From a checkpoint of a small mixture-of-experts model trained on Wikipedia: 13 layers, width 256.
Below are experts of layer 5 (counted from 0) of a mixture-of-experts language model. Rows are named router (the router's row for the expert), gate (a neuron's input weights, with its number), up (a neuron's input weights, with its number) and show model dimensions 64-127. Each number is 128 + 24 x the weight over its row's rms, rounded and kept within 0 to 255.
Before each expert's rows: a language model's description of what the expert responds to. This comes from a sample of Wikipedia text that the model never trained on.

# expert 45
What it handles: Foreign name pieces, sports. Word pieces inside foreign, often Spanish or Portuguese, names after accented letters, plus sport words like football, basketball, tennis, e.g. Sapucaí.
router [107 149 119 139 101  72 123 126 142 165  86 129  84 175 123 141 105 122 100 144 148  81 114 134 161 124 142 116 168 130 156 120 111 153 107 136 140  83 165 139 129 187 164 127  94 112 104 146 105 137 115  87 115 163 147 120 138 101 147 126 126 125 117 116]
gate0 [179 127 122 131  69 144 140 175 154 146  88 107 140 119 120 122 103  84 112  99  90  99 144 116 103 116 150 132 150 136  89 156 164 157 139 106 181 125 121 133 162 158 138 139  66 112 137 131 149  97  94 122 121 158 111 107 113 106 136 156 138 142  99 149]
up0 [ 45 137 104 141 169  99 152 127 147  71 146  90 131  83 145 128 151 152 124 118 125 139 127 120 135 111 153 129 101 110 164  91 145 149 128 142 176 103 109 164 120 123 109 135 169 163 154 136 137 153 138 100 125 121 106 156 152 152 141 111 105 106 141 150]
gate1 [144 128 175 112 125 106 109 100 121 144 150 157  97 147 133 128  99 161 138  49 108 164 138 113 139 151  95  90 125 173 104 107  93 118 123 153  85 137 141 142 124 148  87 134 152 113 170 163 150 130 128 109 148 125 103 144 153 128 160 135 166 105  91  83]
up1 [140 134 140  96 170 152 124 120 123 137 105  68 153 137  99 136 145 117 105 151 120 128  84 108 145 128 114 131 117  81 103 140 152 119 110 153 161 107 133 158 110 138 137 119 130 153  93 118 138 159 159 115 169 108 101 100 115 109 113 140 148 139 117 124]
gate2 [116 155 106 116 139 156  88 139 104 134 145 151 126 133 120 163 148  96 159 137 170 128 117 143 132 159  93 162  82 150 174 164 137 127 126 137 108 159 140  83 146  96 109 152 116 137 178 152 164  91 122 110 146 137 127 116 119 117 116 148 125 113 149 122]
up2 [138 160  91 131 119 155 140 104 131  93 155 131 136 120 134 120 123 160 120 147 114 142 132 122 118 136 174  91 154 136 135 101 127 134 110 122 198 148 131 107 160 107 110 111 162 108  88 136 137 137  83 135 117 129 149 137 164 161 123  94  70 125 155 104]
gate3 [147  76  91 136 117 172 153 154 116  88 112 138 141 111 138  76 126 151 115 165 151 138 114 116  98 165 143 123 144 133 169 103 136 124 152 126 110 109 132 130 132 149 179 176 111 168 149  97 137 140 170 123 129 105 135 107 164 111  77 106 137 130 122 134]
up3 [126 159 168 152 143 157 145 113 110 151 130 136 104  93 160 160 143 134 143 125 113 125 175 127 127 103 136  89 118 132 128 142 159 147 142 126 163 132 140 139 120 105 124 133 109  86 112 158  91 133 118 147 108 129 103 124 171 166 128 140 179 116 150 109]
gate4 [116  92 142 117 125 108 121 138 113 141  88  81 128 144 154 135 143 125 132 184  91 107 112 112 117 120 134 172 113 136 152 176  99 122 140 211 116 132  86 124 115 155 152 119 151 129 136  98 133 167 122 117 154 120 135 137 108 112 119 100 169 153 128 111]
up4 [150 113 151  72 126 160 132 127 144 120 126 129 123 141 121 146 127  92 150 115 145 133 159  94 157 156 136 137 127 128 113 152 134  94 129 174 144 105 118 164 148 123 104 106 168 115  87 111 120 115 114 123 136 146 110 150 114 132  83 138 130 108 113 149]
gate5 [152 127  77  96 113 112 135  97 147  90 160  97 149 120 166 104 107 150 164 166 143  84  95 126  94 149 164 113 143  97 142 149 131 118 111 124  90 162 132  95 147 100 113  93  61 146 120 165 126 107 143 138  82 130 125 111 151 110 131  91 149 170 146 117]
up5 [116  92 112 172 138 143 113 110  93 114  92 162 123 186 147 132 128 157 180 100 131 145 116  92 163 166 102 129 159 121 163 121 104 119 139 126  99 112 111 122 158 113 144 158 177 175 142  91 101 130 116 138 122 133 130 125 136 143 113 127 148 146 132 118]
gate6 [110 105 119 144 135 110 133 133 136 133 177 114 111 108 120 144 131 121 186 142 147 126 140 140 162 128 111  98 156 153 136 127 124 108 125 146 130 118 134  96 127 129 121 102 128 134 106 186 156  99  93 108 111 124 130 106 110 138  94 147 151  88 121 116]
up6 [149 145 107 136 122 125 132 102 128 146 156 135 148 187 122 113 131 126 125  97  98 142 114 132 140 183 132  72 175 159 125 146 152 121 114 110 105 150 143 107 128 130 136 171 110 126  87 166 163 128 108 152 140 109 168 125 167 119 143 151 128 135 140  99]
gate7 [175 104 146 156 161  91 132 135 150 148 129 139 146 122 116 104 170 121  88 161 171 129 123 110 159 131 151 115 102 196 106 107 136 148 124 135 159 107 110 120  90 119 143 146 170 122  96 124 104 102 128 143 124 145 125 125 106 134 120 119 181 142 107 149]
up7 [ 96 115  90 137 118 111 136 148 148 126 122 111 134 131 134 129 120 115 114 173 101 119 131  91 112 159 145 139 138 108 117 110 126 162 136 161 105 118 155 142  96 152 120 111 122 135 134 103 143 124 127 123  95 126 163 136 116 104 150 132 128  89 169 138]
gate8 [155 159 162 114 128 136 164 108 109  98 122 140 103 133 114 131 124 140 125 136  98 109 139 162 153 143 107 117 140  94  90 111 181 110 116 145 135 109 147  96 165 139 157 147 101 121 139  90  74 149 139 153 144 107  87 148 147  92 125 126 124 108 103 160]
up8 [173 141 175 119 121 132 110  95 150 108 117 131  92 104 143 118 146 160 134 123  65 108 114 165 114 118 110 125 112 101 122  87 124 106 138 119 178 112 119 101 145 113 106 130 129 131 104 112 105  84 149 145 136 155 129 135 163 117 133 131  88 115 165 126]
gate9 [118  92 123 147 135 136 122 138 128 132 166  99 154 115 111 120 106 133 151  86 142 121 114 143 128 114 133 155 180 108  84 113 154 101 104 166 188  96 113 125 160 145 102 158 146 153 144 124 145 138 105 205 118 107 123 101 138 171 106 116 163 120 137 128]
up9 [118 142 152 136 144 150 101  99 154 155 138 118 145 132 198 120 127 151 118 147  98 167 134 135 150 147 106  90 142 112 133 127 164 163 154 103  49 122 127  98  82 105 120 113  94  89 148 123 121 154 115 101 154 114 138 125 134  93 160 146 126 137 135 145]
gate10 [117 140 136 121 175 190 140 136  82 105 144 120 176 138 120 119 141  74 106 152 131 133 112  82 101  78 138 133 122 164 143 139 167 119 149 145 130 138 135 125 114 117  90 152 105 171 135 116 120 120 120 102 146  80 138  89 117 182 103  81 139 124 131  80]
up10 [162 111 109 110 121  98 109 126 204 101 103 138 123 122 132 149  99  64 120 109 117 173 104 114 179 165  94 113 155 163  96 112 129 119 123 144 114 127 132 137 134 149  91  97 183 197 169 102 136 116 150 132 113 127 154 109 155 108 141 160  98 134 150 158]
gate11 [151 132 125 112 137 132 157 144 120 126 108 108 102 140 144 105  84 150 117 194 169 125 117 170 118 119 142 144 142 135 140  98 150 137 115 158 145 158 120 137 126 138 193 197 140 158 161 144 167 153 108 162 125  87 141 118 167 115 151 127 126 137 147 162]
up11 [ 93 139 133 120 174  97 124 146 149 144 147 109 115  92 141 183 116  41 133  81 141 126  99 111 133 142 116 146 101  93 126 141 129 122 128 121 157 134 119 169 147 117 130  92 116 104 106 128  85  93 122 136 121 115 101 105  99 192  80 144 121 110 114  88]
gate12 [121 177 166 146 138 118 152 136 138 188 145 135 150 130 165 118 155 120 140 197 172 121 117 140 130 104  94 136  64 149 141 114 145 140 137 120 109  99 141 124 120 138 141 174 132 157  96 139 114 130 120 116 124 124 147 162  82  79 144 110  98  90 172 160]
up12 [114 131 123 185 119 141 149 115  79  89 133 121 161 142 144 153 141 158 153 125  95 130 129 126  72 128 164 148 115 126 128 120 101 138 121 116 115 139 123 110 129 138 151 128 116 119 160 117 136 146 124 106 122 139  93 169 108 160 123 120 120 118 137 159]
gate13 [146 152 119 145 119 124  99 100 151 135 157 107 148 158 117 118 108 109 128 120 117 209 134 155 124  86 128 110 150 171 123 139 134 129 108 131 105 118 132 144 168 152 111 164 113 132 113 164 145 167 123 146 137 140 132 104 124 104 120 138 170 161 130 108]
up13 [120 108 174 127 136 170 122 136 144 160 112 148 135 135 138 132 132 118 150 117 133  91 129 134  78 113 152  88 161 129  98 142 147 113 124 151 176 154 122 172 127 100 114 125 166 106  71  99  89 139 102 148 132 125 136 127 143 163 123 114  99 119 109 155]
gate14 [106 154 126 133 140 164 128 139  93  77 132 123 141 113 137 105 185 129 112 170 117 132  50 133  62 106 128 103 140 144 108  91 168 157 130 112 129 131 145 102 113 122 121 146 158 121 100 137 101 117 143 172 140 121 157  99 143 103 154 143 148 127 140 149]
up14 [111  99 148 121 153 123 124 135 160 135 128 129 132 125 161  89 126 152 155  65 130  98 142 139 170 107 144 119 118 121 130 164 112  77 184 136 176 103 119 147 131 136 115  77 134 138 115 138 128 167 146 110  91 100 135 107 137  93  85 118 153 152 132 168]
gate15 [153  66 141 132 101 122 126 158 120 109 118 113 116 153 110 144 119 160 169  86 141 144 165  90 149 140 117 114 191 149  80 121 108 138 112 155 126 144 134  94 136 150 137 127  88 119 129 179 138 142 128 133 144  95 132 146 150 128 112 136 167 142 107 124]
up15 [171 112 156  70 118 145 133 150 121 117 109 118 112 124  80 130 139 122 162 104  97 124 146  70 171 122 101 135 158 164 127  96 102 141 161 112 142 109 118 113 143 120 132 131 147 138 139 133  96 126 114 171 142 137 113 134 160  99  85 100 148 153 101 133]
gate16 [130 162 150 102 115 140  77 162 137 169 174 127 177 184 165 133  98 114 108 148 127 114 167 137 108 154  98 144 150 129 147 106 131 144 128 145 107 117 133 159 123 134  92 131  97 171  99 122 146  86 133 111 147 130 105 140 102  79 111 111 123  74  93 116]
up16 [170 126 117 123 138 118  92 134 114 162 153 120 147 158 123 150  93  85 117 109 115  90 158 129 139 126 101 160 172 161 158 112  87 154 102 123  97 116 156 170  80 157 127 123 134 155 112  85 133 128 140  96 102 159 141 169 103  97 149 122 113 106 101 110]
gate17 [119 128  85 150 110 126  82 140 114 116 138 147 122 155 134 141  97 147 156 161 152 104  94 136 145 202 141 131 165 117 125  87 153 155 125  96 136 141 137  98 119 100 127 173 151 137 138 116 133 161 168 106 115 155  99 157 153 134 129 129 130 152 147 142]
up17 [132 108 125 110 124 113 153  85 137 116 125 119 104  87 151 107 162 126  90 142 138 193 137 113 116 135 136 122  80 118 109 166 182 134 125 118  97 127 131 153 110 160 165 137 138 118 104  87 147 122 126 145  80 116 125 115 107 105 147 131 145  90 149 162]
gate18 [184  87  95 144 130 137 179  84 148 148 142 132 136 141 104 137 144 160 188 152 123 109 153 166 148 107 147 148 131 153 132 141 165 151 147 140 134 122 106 102 118 108 204 119 114 116 106 141  94 135  97  96 134 111 108 123 135 139  94 133 161 129 138 174]
up18 [124 129 162 127 144 110 107 127 117 114 135  99 128 153  71 118 108 123 103 124 123 103 159 116 113  84 166 109  96  87  61 154 106 128 129 157 113 153 126 144 156 128 140 153 118  94  85 129 121  84 152 142  90 115 165 126 115 106 118 113 155 112 166 145]
gate19 [114 171 113 120 117 116 138 117 112 141 169 133 135 138 168 166 126 112  92 129 109  98 137 108 120 105 107 111  88 167 144  94 148 124 156 105 111 137 130 106 165 137  99 106 110  89 122  78 175 108  91 128 120 130 140 123 147 177 170 122 121 107  78 118]
up19 [105  90 114 160 174 131 121 135 152 101 127 138 137 113 133 102 143 151 123 108 133 167 143 114 139 112 129 108 134  75 135 174 111 114 116 108 154 122 133 147 116  88 126 146 111 144 123 156 105 145 168 137 139 117 118 134 101 156 114 133 124 159 176 147]
gate20 [134 133 113  97 139 132 193 110 115 115 173 109 118 167 106 143 154 150 162 125 133 134 171  73 111 127 147 122 118 119  84 116 206 161 156 122 138 148 129 141 116 108 145 158 136  97 151 141  98 125  96 117 129 140 127 120  92 111  90 117 141 107 149 142]
up20 [148  79 152 112 127 126 124 119 149 157 108 109 157  75 120 128 111  99 110 177  87 136  93 120 175 173 117 127 133 142 149  85  89 119 127 137 112 104 109 100 129 138 122 106  87 167 128 118 118 129 115 125 130 130  74 148 149 152 132 107 143 117 126  91]
gate21 [145 122 159 116 144  91 136 156  99 115 141  91 115 114  93  91 147 138 110 172 123 131 152 154 128 132 146 151 137  96 129 122 163 116 157 128 110 132 116 140 146  95 139  97 138  86 115 105 130 108 124 108  99  77 141  83 101 152  89 147 136 153 116  83]
up21 [103 162 163 148 127 129 167 128 176 101 113 141 150 114 113 145 126 159 161 112  97  98 166  85  90 125 164 153 123 156 108  81 102 104 132 134 173 135 126 112 104 116 113 127 151 132 117 120 150 109 153 142 149 141 102 137 141 138 115 138 157 119 157 114]
gate22 [107 116 111 140 145 103 139  68  48  99 154 102 118 121 123 145 114 125 113 120 126 128 117 140 146 157 140  61 129 179 112 124 116 108 129 140 129 171 132 167 146 122 105 141 115 116 142 148 111 134  88 113 144  98 151 121 157 171  99 120  90 108  96  97]
up22 [153 151 102 117 111 109 114 111 144 119 151 106 136 106 113 124 128 145  99 160 151 100 171 128 136  92 145 161 113  84 111 147 118  96 146  88 182  75  97 113 176 116  72 154 161 106  84 119 127 131 132  90 130  99  89 138 104 143 166 138 141 134 134 112]
gate23 [123 126 114  65  99 129 118 148  91 172 114  87 122 163 135 124 143 129  99  88 122 159 111 127  92 130 118 111 134 115 105 120 138 110 138 115 123 166 119 119 163 144 171 104  87 153 139 164 115 170 107 139 105 129 130 107 104 121 113  94 110 143  78 169]
up23 [145 103 100 135 134 120 131 104 166 145 150 132 140 124  99 153 117  76 155 132 143  82  98 116  97 134 138 138 153 128 136  74 105 139 133 100 109 123 150 144 105 112 141  69 172 144 130 109 134 152 150 132 100 134 189 128 101 126 107 102 111 122 135 149]
gate24 [114  82 121  81 148 133 152  85 110 142 159 120 150 151 123 139 140 113 124  74 168 129 136 144  98 157 129 119 110 128 183 138 136 112 109 131  83 105 134 151 102 128 105 133 115 106 173 110 176 139  97 100 120 174 140 171  87 171 145 101 109 164 106 103]
up24 [163  98 133 122 167 136 136 102 148 152 142 159 142 126 106 137 174 169 138 144 144  99  86  94 112 147  83 135 146 150 159 104  98 145  85 138 148 129 141 110 128 127  84 144 108 131 157 163 153  79 108 126 146 166 101 145 126 165 112  96 138 104 153 104]
gate25 [132 115 158 120 119 145 118 110 134 143  92 130 124 151 136 131 151 145 133 138 160 160 105 130 120 115  94  95 134 190  86 150 142 122 118 117 120 143 150 137 133 181 168 146  95  93 131 132  95 164 123 155 187 134 106 111 137 158 140 159 137 166  75 198]
up25 [173 121 102 122 107 126 152  88 117  90 174 145 127  98 118 198 155 151 158 119 126  94 100  97 150 132 126 134 110 102 150 103 125 118 120 118 125 146 152 124  98 139 138 100 135 155 111 151 126  96 139 107 118 148 117 142 123 145 110 126 114 125 172 117]
gate26 [129 106 143 121 109 136 130 134 137 133 162 110 131 155 110 118 140 163 152 151 124 118 121 102  65 162 138 134 142  87 127 128 111 129 122 130 145 113 154 137 102 132 149  86  98 117 179 176 124 133 150  85  99 129 132 126  93 132 103 122 120 102 103 113]
up26 [148 144 115 129 139 139  97 147 178 183 141 124 139 132 146 124 104 163 122  88  83  99  95 152 119 135 174 120 143 122 108 124 180 141 142 146 162 118 113 132 171 138 168 160 132 122 106 133 145 159 123 105 129  77 160 118 107 171 102 121  40 112 143 150]
gate27 [109 162 117 134 116  97 179 153 126 145 112 158 152  93 141 149 140 125 159 131 102 148 129  70 137 131 130  78  88 125 137 115 153 136 139 143  96 142 125 138  85 121 105  97 155 122 133 108 159  89  99 150 124 155 123 136 113 114 121 124 170 134 134 112]
up27 [122 147  98 124 118 143 184 137 131 121 129 143 162 133 136 153  82 167 121 123  99 132 145  77 129 133 149  72 141 107 137 143 151 147 129 129 118 138 129 146 114 153 106  94 117 166 110 148 149 119 111 123  76 148 148 158 143 109  95  97 136 104 145 122]
gate28 [124 154 132 113 121 122 119 121 146 152 160 101 115  87 120  98 165 156 139 109  83 118 142 150 133 146 124 124 143 173  96 148 112 120 128  86  75 149 143 179  99 117 130  68  91  86 103 140 115 117  92 134 123  97  94 142 117  98 126 105 114 130 131 141]
up28 [158 167 126  94 143 123 119 101 159 135 134  94 116 114 106 162 111 110  87 116 138 162 107 157 103 145 129 171 143 131 150 145 136 154 108 169 106 102 154 134 134 127 148 148 138 112 116 133 114 137 130 113 135 135  84 134 129 139 122 127  91  64  99 121]
gate29 [119 103 181 122 151 113 117 164 149 149 136 114  97 132 128 124 119 116 150 136 105 116 135  88 119  87 129 104 113 103 101 128 137 112 116 137 102 127 135 113 148 121 137 116 121 105 148 122 119 176 134 108 137 134  74 133 152 142 157 141 133 137  88  92]
up29 [153 149 173  88 120 139 157 142 125 138 135 146 114 141 126 141 143 128 124 148 115 151 148 106 124 147 105 116 141 129 111 123 147 145 105 121 148 150 131 120 117 135 130  94 123 130 169 165 105 144 136 116 152 135  99 143 117 169 163 131 130 117 121 133]
gate30 [139  95 106  95  98  94 125 140  93 169 152 145 129  99 107  93 133 146  94 136  78 110 114 144 100 145 132 142 100 137 141 145 118 104 125 123  84 143 108 132 126 131 116 120 160 165 128 117 122  91 178 109 139 142 112 129 142 106 100 124 157 110 135 110]
up30 [147  98 147 159 104 125 105 134 139 156 136 125 118  67 156 120 131  91  73 109  97 129 128 111 139 158 136  80 139 111 145 160 121 114 119 125 163 135 134  97 109 117  91 113 137 154 106 141 132  85 157 166 151 161 162 139 174 146 125 114 108 122 146  93]
gate31 [147 158  91 105 142  84  66 119 144 155 118 134 109 153 119 109 133 116 106 123 119 149 109 113 106 152 133 149 146 106 107 151 147 117 106 123  90  94 107 159 130 113 126 133 139 119 118 141  96 144 152 103 172 139 120 101  66  95 111 113 108 147 128 112]
up31 [130 118 138 127 154 109 145 134 144 156 121 166 148 128 123 150 101 162 140 107 137 116 174 113 116 132 148 134 129 123 126 138 156 145 167 113  90 102 121 148 156 117 127 135 109 120 146 187 126 147 125 155 126 123 160 144 140 145 160 108 189 125 131 158]
gate32 [166 118 115 127 154 100 127  78 106 106 123 144 122 136  96 141 155 193 167 143 167  92 159 166 136 130 128 122 107 134  87 135  96 136 170 128 165 111 126 152 121 132 138 111 126 105  85  96 117 135 157 162 134 109 117 114 111 115 178 134 160 161 177 102]
up32 [133 130  95 110 109 161 135 131 159 153  76 163 121 120 155 134 135 105 121 159 141 121 141 130 140 139 121 155 145 133 206 153 107 108 160 109  99 127 109 162 104 109 113  94 136 143 104  84 134  57 128  99 120 170  82 123 127 125  93 124 146  89 122 117]
gate33 [124 139 119 149 105 118 120 130 139 103 102 193 113 158 128 129 117 146 154 146 113 114 149 141 120 120 166 119 160 101 114 112 138 142 123 141 138 154 166 103 114 129 114 138 117 109 147 165 155 138 114 170 130 144 146 162 138 175 154 100 108 111 131 104]
up33 [143 134 162 122  92 161  95 133 101 130 114 183 134 157 155 111  98 121 135  99 135 124 133 123 157 125 110  63 138 178 102 105  96 108 129 165 124 141 124 120  94 121  93 119 115 106 143 130 127 164 155 130 118 143 143 165 167 116 120 105 135 131  97 125]
gate34 [141  81 127 126  94 130 154 102 155 136 161 112 154 148 150 158 121 140  86 184 127 176 135 144 116 132 117 120 128 117 136 141 138 155  92 123 102 125 103 194 125 114 116  92 153 166 104  79 124 186 135 163 111 138 149 159  89 147  78 110 100 109 119 108]
up34 [127 113 166 130 146  92 134 145  91 158 127 133 109  98 102 105  94 124 143 130 109 110 158 121 153  94 114 112 157 184 128 160 102 109 100 169  92 164 144 130 107 130 131 109 117 106 168 142 108 123 124 114 145 118 160 130 152 159 110 175  81 117 148 129]
gate35 [124  69 134 108 132 139 160 108 107 108 125 126 169 123 188 109 107 194 122 101 114 100 130 128  85 126 146 133 163 114 133 141  95 144 153 125 108 119 120 121  89 118 125 178 124 137 142 132 116 129 151 127 144 130 113 150 147 129 112 134 145 121 107 107]
up35 [114 189 165 148 115 124 131 108 131 131 152 102 111 123 104 113 153 110 168 119 113 191 128 108 128 108 127 138 109 132 111 133 123 134 135 136 107 101  95 139 126 123 139 136 132 112 119 147 124 125  99 141 165 102 114 109 143 147  95 125 192 125 171 110]
gate36 [165 158 129 128 131 139 143 114 114 157 157 138 104 152 126  97 129 168 155 138 112 136 131 160 111 163 149 106 153 156 139  68 139 130 154 121 134 127 114 135 121 126  85 135 109 141 124 135 118 129 140 100 104  79 130 144 170  95 118 129 138 121 196 171]
up36 [134  98 160 130 125 140 155 128 158 149 128 158  94 120 120  83  96 147  79 138  77 124  93 136 174  83 127 161 146 100 122 161 114 122 109 140 150 111 149  95 133 128 137 142  98 127 162 165 126 134 145 158 134 143 109 122 129 153 157 147  82 172 117 122]
gate37 [115 158  99 151 118 156 133 120 134 128 120  96 144 133 128  79 123 105 153 147 111 152 113 126 105 120 171 109 109  84 132 117 113 124 156 158 154 127 103  86 135 144 131 101 129 143 136 109 124 145 126 128  95 128 147 124 122 110 139 113 128 117 125 182]
up37 [131 121 147 108 115 164 159 113 109 132  82  88 119 116  98 127 152 159 136 152 120 101 129 109 146 162 108  73 124 132 161 153 155 138 139 132 150 153 113 108 143  99 118 140 111 130 111 128 127 109 146 100 128 172  97 144 133 130 153 101  79 146 151  89]
gate38 [ 93 104 136 132 129  87 134  82 113  73 118 152 134 140 172 125 134 147 146 144 141  93 136 145 118  74  92 141 103  98 138 131 114  94 134 138 124 116 146 113 121 104 144 161 141 117 152 121 153 149 135 110 118 148 126 138 132 106 131 142 107 175 132 135]
up38 [135 122 135 137 125  54 170 157 135 133  81 132 103 117 154 150 162 154 119 152 130 127 130 125  88 129 145  99 153 114 128 106  91 128 120 158 134 163 152 121 138 126 116 113 159 112 112 114 134 126 120 100 133 174 158 136 126 101  79 113 101 143  90 111]
gate39 [145 145 125 121 153  78 104 116 142 175 106  84 175 148 108 115 115 133 134 134 147 105 147 105 114 114 110 103 169 135 128  89 138 155 141 154 119 141 158 157  83 129 134 149 112 138 143 160 120 173 122 207 167 132 121 128 130 142  99 158 143 128 121 133]
up39 [123 116 147  84 110  87 152 125 136 151 114 107  85 175 125 123  99 126 127 127 128 145 109 193  69 108 139 145 130 130 136  97 124 106 139 148 128 112  87 104 134 110 138 121 159 121 171 133 121 153 124 132 129  79  94 120 146  93 107 134 154 124 177 148]
gate40 [150  77 105 175 134 144 167 151 175 123 121  92 117 139 109 147 128 142 175 108 106  77 157 113 122 133 124 122 161  83 123 125 116 131 116 137 133 117  98 141 145 110 131  95 202 152 150 156 135 121 134 130 134 125 121 127 132 144 117 136 103 176 113 113]
up40 [140 165 125 124 133 165  63 114 110  93 111 149 180 177 168  84 110 119 117 162 140 125 125 163  95 143 122 143 133 126 139 129 175 146 135 109 132 136 136 146 152 135 136 132 155 117 133  97 125 125 147 171 110 126 114 140 144  59 101  98 128  73 137 168]
gate41 [139 131 148 152 152 135 139 119 155  82 129 125 167 118 155 119 143 153 154 118  91 159 144 154 147 139 143  84 106 165 152 145 149 130 156 127 155 121  98 130 157 107 136 118 145  94 153 107 177 130  96 131 160 133  77 131 126 117 132 154 183 139 129 114]
up41 [128 114 166 144 114 136 113  95 136 114 118 159 108 113 146 125 131 120 108 106 116 132 125 140 118 162 134  83  93 175 155  83 124 119 156 160 110 101 177 137 110 146 106 114 112  83 154 152 157  99 143 123 112 168 123 134 112 104 148 136 147 112  96 139]
gate42 [139 204 124 122 160 127  99 108  99 126 152 153 120 111 122 148  91 143 151 133 160  90 134  94 110 100 148 169 118 148 124 112 142 143 148 103 167 135 109 100 137 112 133 129 108 126 110 143 143  94 122 108 118 161 122 102 118 179 146 113  91 174 148 125]
up42 [100 110 116 136 149  98 122 151 115 146 138 102  86 147  94 158 150 120 139 119  98 132 101  96 126 111  90 107 107 135 149 132 109 126 147  98 127 137 163 143 152 129  93 148 102 154 170 165 133 174 112 131 165 135 104  91 126 138 102 175  78 125 135 126]
gate43 [102 141 112 145 124 132 106 135 152 147 121 130 141 133 156 152 137 110 101 106 136 141 120 143 139 122 131 135 105 175 169 157 124 107 118 143 113 159 117  99 102  97 134 140 110 146 120 134 162 169 116 124 147 129 104 168 155 137 150  85 141 122 144 105]
up43 [146 148 164  78 125 142 106 157 170  98  85 129 110 133 143  93 134 168 126 134 138 164 125 114 138 121 105 166 121 148 126 167 122 130  94 163  92 103 158 103 132 116 156 110 105 151 126  87 101 100 176  75 145 136  95 123 135 124 110 153 138 140  95 140]
gate44 [131  94 125 144 138 129 125  97 141 109 143 145 109 132 148 161 101 152 155 106 138 128 118 123 147 155 128  62 178 107 119 122 174 101 125 138 138 135 134 136 122 105  96  87 117 106 113 105 129 104 149 154 140 137 120 119 159 164 136 108  85 132 157 145]
up44 [159 138 130 114 107 122 133 112 139 130 185 150 128 104  53 137 123 124 103 142 142 136 127 151  96 130 167 101 130 110 122  75 154 134 134 115 158 146 117 108 103 101 113 135 135 160 159 122 140  87 182 149 130 132 144 121 126 109 112 101  89 104 164 170]
gate45 [166 116 170  88 143 146 117 194 160 101 133 133 160 139 123 114 126 134 115 132 145 105 136 166 106 171 156 158 172 102 130 133  98 134  85 164 112 125 121 139 119 120 146 107 132 155 132 132 115 148 137 109 128 108 107 125 114 175 141 109 130 113 138  96]
up45 [106 172 154 120 132 111 158 101 122 122 105 145 108  97 145 140 150 123 128 107 134 139 134 117 162  85  92 140 127 190 139 137 136 169 123 124 100 139 147  67 148 146 118 167  98 125 132 162 120 126  95 149 143 160 112 131 167 121 116 107  79 126 164 150]
gate46 [136 138 103 124 114 156 142 136 122 147 117 159 149 102 148 145 112 146 150 107 127 123 157 125 124 190 113  99  89 171 137 111 121 114 154 147 136 155 116 141 169 139 103 159  94 171 147  93 158 155 105 122 170  99 160 128 158 115 126 104 124  92 161 117]
up46 [119 126 114 150 100 123 136 126 131 170  83 161 112 110 111 126 138  82  82  95 132 107 125 161 156  98 104  83 145 134 134 104  97 115 122 129 152 134 147 134 171 175 118 132 120 107 123  93 131 140 130 119 135 122 134 142 136 137 157 107 119 107 172 149]
gate47 [156 140  84  90 104 151 112  95 131 145 141 143 129 123 128 141 116 103 129 176 107 128 104 128 102  85 125 143 143 105 167 106 150 137 121 150 114 130  81 125 134 115 100 144  84 176 136 134 167 124 159 134 100 133 106 114 152  92 106  98 136 138 133 127]
up47 [100 126 107 125 133 146 128  90  83 119 124 118 141 128 123 119 117  77 117 135  53 159 131  98 139 104 156  92 140 146 141 142 154 135 122 132 119 138 129 115 145 123 154 136 151 155 169 191 142 126  99 122 152  95 119 140 119 102 145  95  80 108 130 127]
gate48 [126 164 102 121 110 109 116 126 160 155 149 115 137 107 100  96 143  96 147 129 122  74 159 151 134  97  94 132 164 116 118 153 129 124 113 146 117 111 123 176 144 139 159 112 129 107 108  98 127 116 144 115 115 125 139 151 102 132 154 131 116 123 190 120]
up48 [133 121 123 118 141 121 140  95 148  62 122 114 139 118 112 139 165  42 138 145 135  86 115 154 173 119 136 141  98 107 112 113 116 130 158  90 146 117 135 117 122 148 124 120 202 125 130  98 117 126 166  80 106 132 140 122 141 101 123 127 134 147 138 137]
gate49 [ 97 130 122 109 129 183 135  97 140 155 139 160 155  75 123  98 171 161 122 117 114 123 118 164 167 154 128  86 130 142 162 120  82 124 117  98 117 131 141 147 168 117 103 113 158 117 137 157 124 184 169 123 156 162 109 144 119 148 161 127  98 135 143 137]
up49 [157  80 121 121 137 134 113 142  98  92 142 135 127 127 118  95 131 121 121 138 160 102  97 137 111 152 125  98 130  81 133  63 133 131  92 130 116  98 128 112 100 100 138 131  83 104 124  98 130 126 145 175 149 131 146 102 129 100 147 123  94 123 168 192]
gate50 [148 103  95 111 124 125 127 126 167 169 103 114 114 136 133  92 107 160 105  84 119 149 101 131  84 133 101 135 114 112 149 123 113 133  89 148 170 104 141  96 158 127 134  96 125 149 125  92 141 115 137 168 119 158 139 128 120 110 145 133 114 123 139  96]
up50 [ 91  93  93 162 119 143 147 121 126 123 125 153 136 135 168 150  98 130 122  95 101 101 129 101 102 123 103 136 102 122 132  97 146 121 144 159  99 123 131 157 127 134 148  86 124 152 153 132 131  90 133 139 124 131 145 121 119 115 160 142 133 122 146 104]
gate51 [128 131  92 150 109 118 144 120 181  83 110 115 152 139 139 167 144 127 113 163  96 136 151 160 105 111 134 166  71 130  97 127 164 154 181 139 121 155 110 139 154  90 131 165 151 102 137 101 138  66 138 116 168 152  92 131 129  75 154 143 165 118 173 100]
up51 [128 132  89  99 121 143 154 123 126  88 127 116 137 104 187 122 166 140 147 153 161 123 192 156 105 191 105 109  77 122 102 140 169 141 136 149  73 152 132 109 142 164 109 132 130 101 154 145 144  91  85 122 123 145 124 127 184 140 174 134 102 106  82 153]
gate52 [116 136 152 120 140  98 125 168 106 145 128 119 134 144 139 109 140 109 154 120  89 156 145  66 151 109  92 133 104 131 100 163 117 116 138 178  97 140 109 108  92 129 136 132 107 159 121 158 134 140 123 132 142 135  80 140 143 125 141 138 146 177 114 112]
up52 [ 70  62 148 137 140 104 126 185 149 100 130 171 130 147 144 116 147 112 130 156 161 128 129 112 135 117  94 132 126 106  89 128 116 154 127 158 119 138 118  94  80 111 130 130 154 129 104 115 158  77 151 131  88 148 123 124 137 135 161 165 143 146 168 132]
gate53 [131 101 147 140 126 105  76 131 141 144 153 159 108  66  90 173  69 109 104 117 158  78 125 118 137 100 137 140 131 153 112 127 104 121 113 117 163 121 151  61 104 140  83 133 138 107 126 165 148 147 110 149 142 134 102 117 129 121 151 147 132 128 147 100]
up53 [158  81 149 142 128 128 174 120  80 124 158 115 107 139  94 105 154 117 145 145 129 102 126 113 175 116 140  95  99 128 127 116 144 143 128 142 179 139 103 166  85 107 104 124 118 115 172 179 172 147 131 112 110 124 132 108 125 158 150 133 151 103  90 138]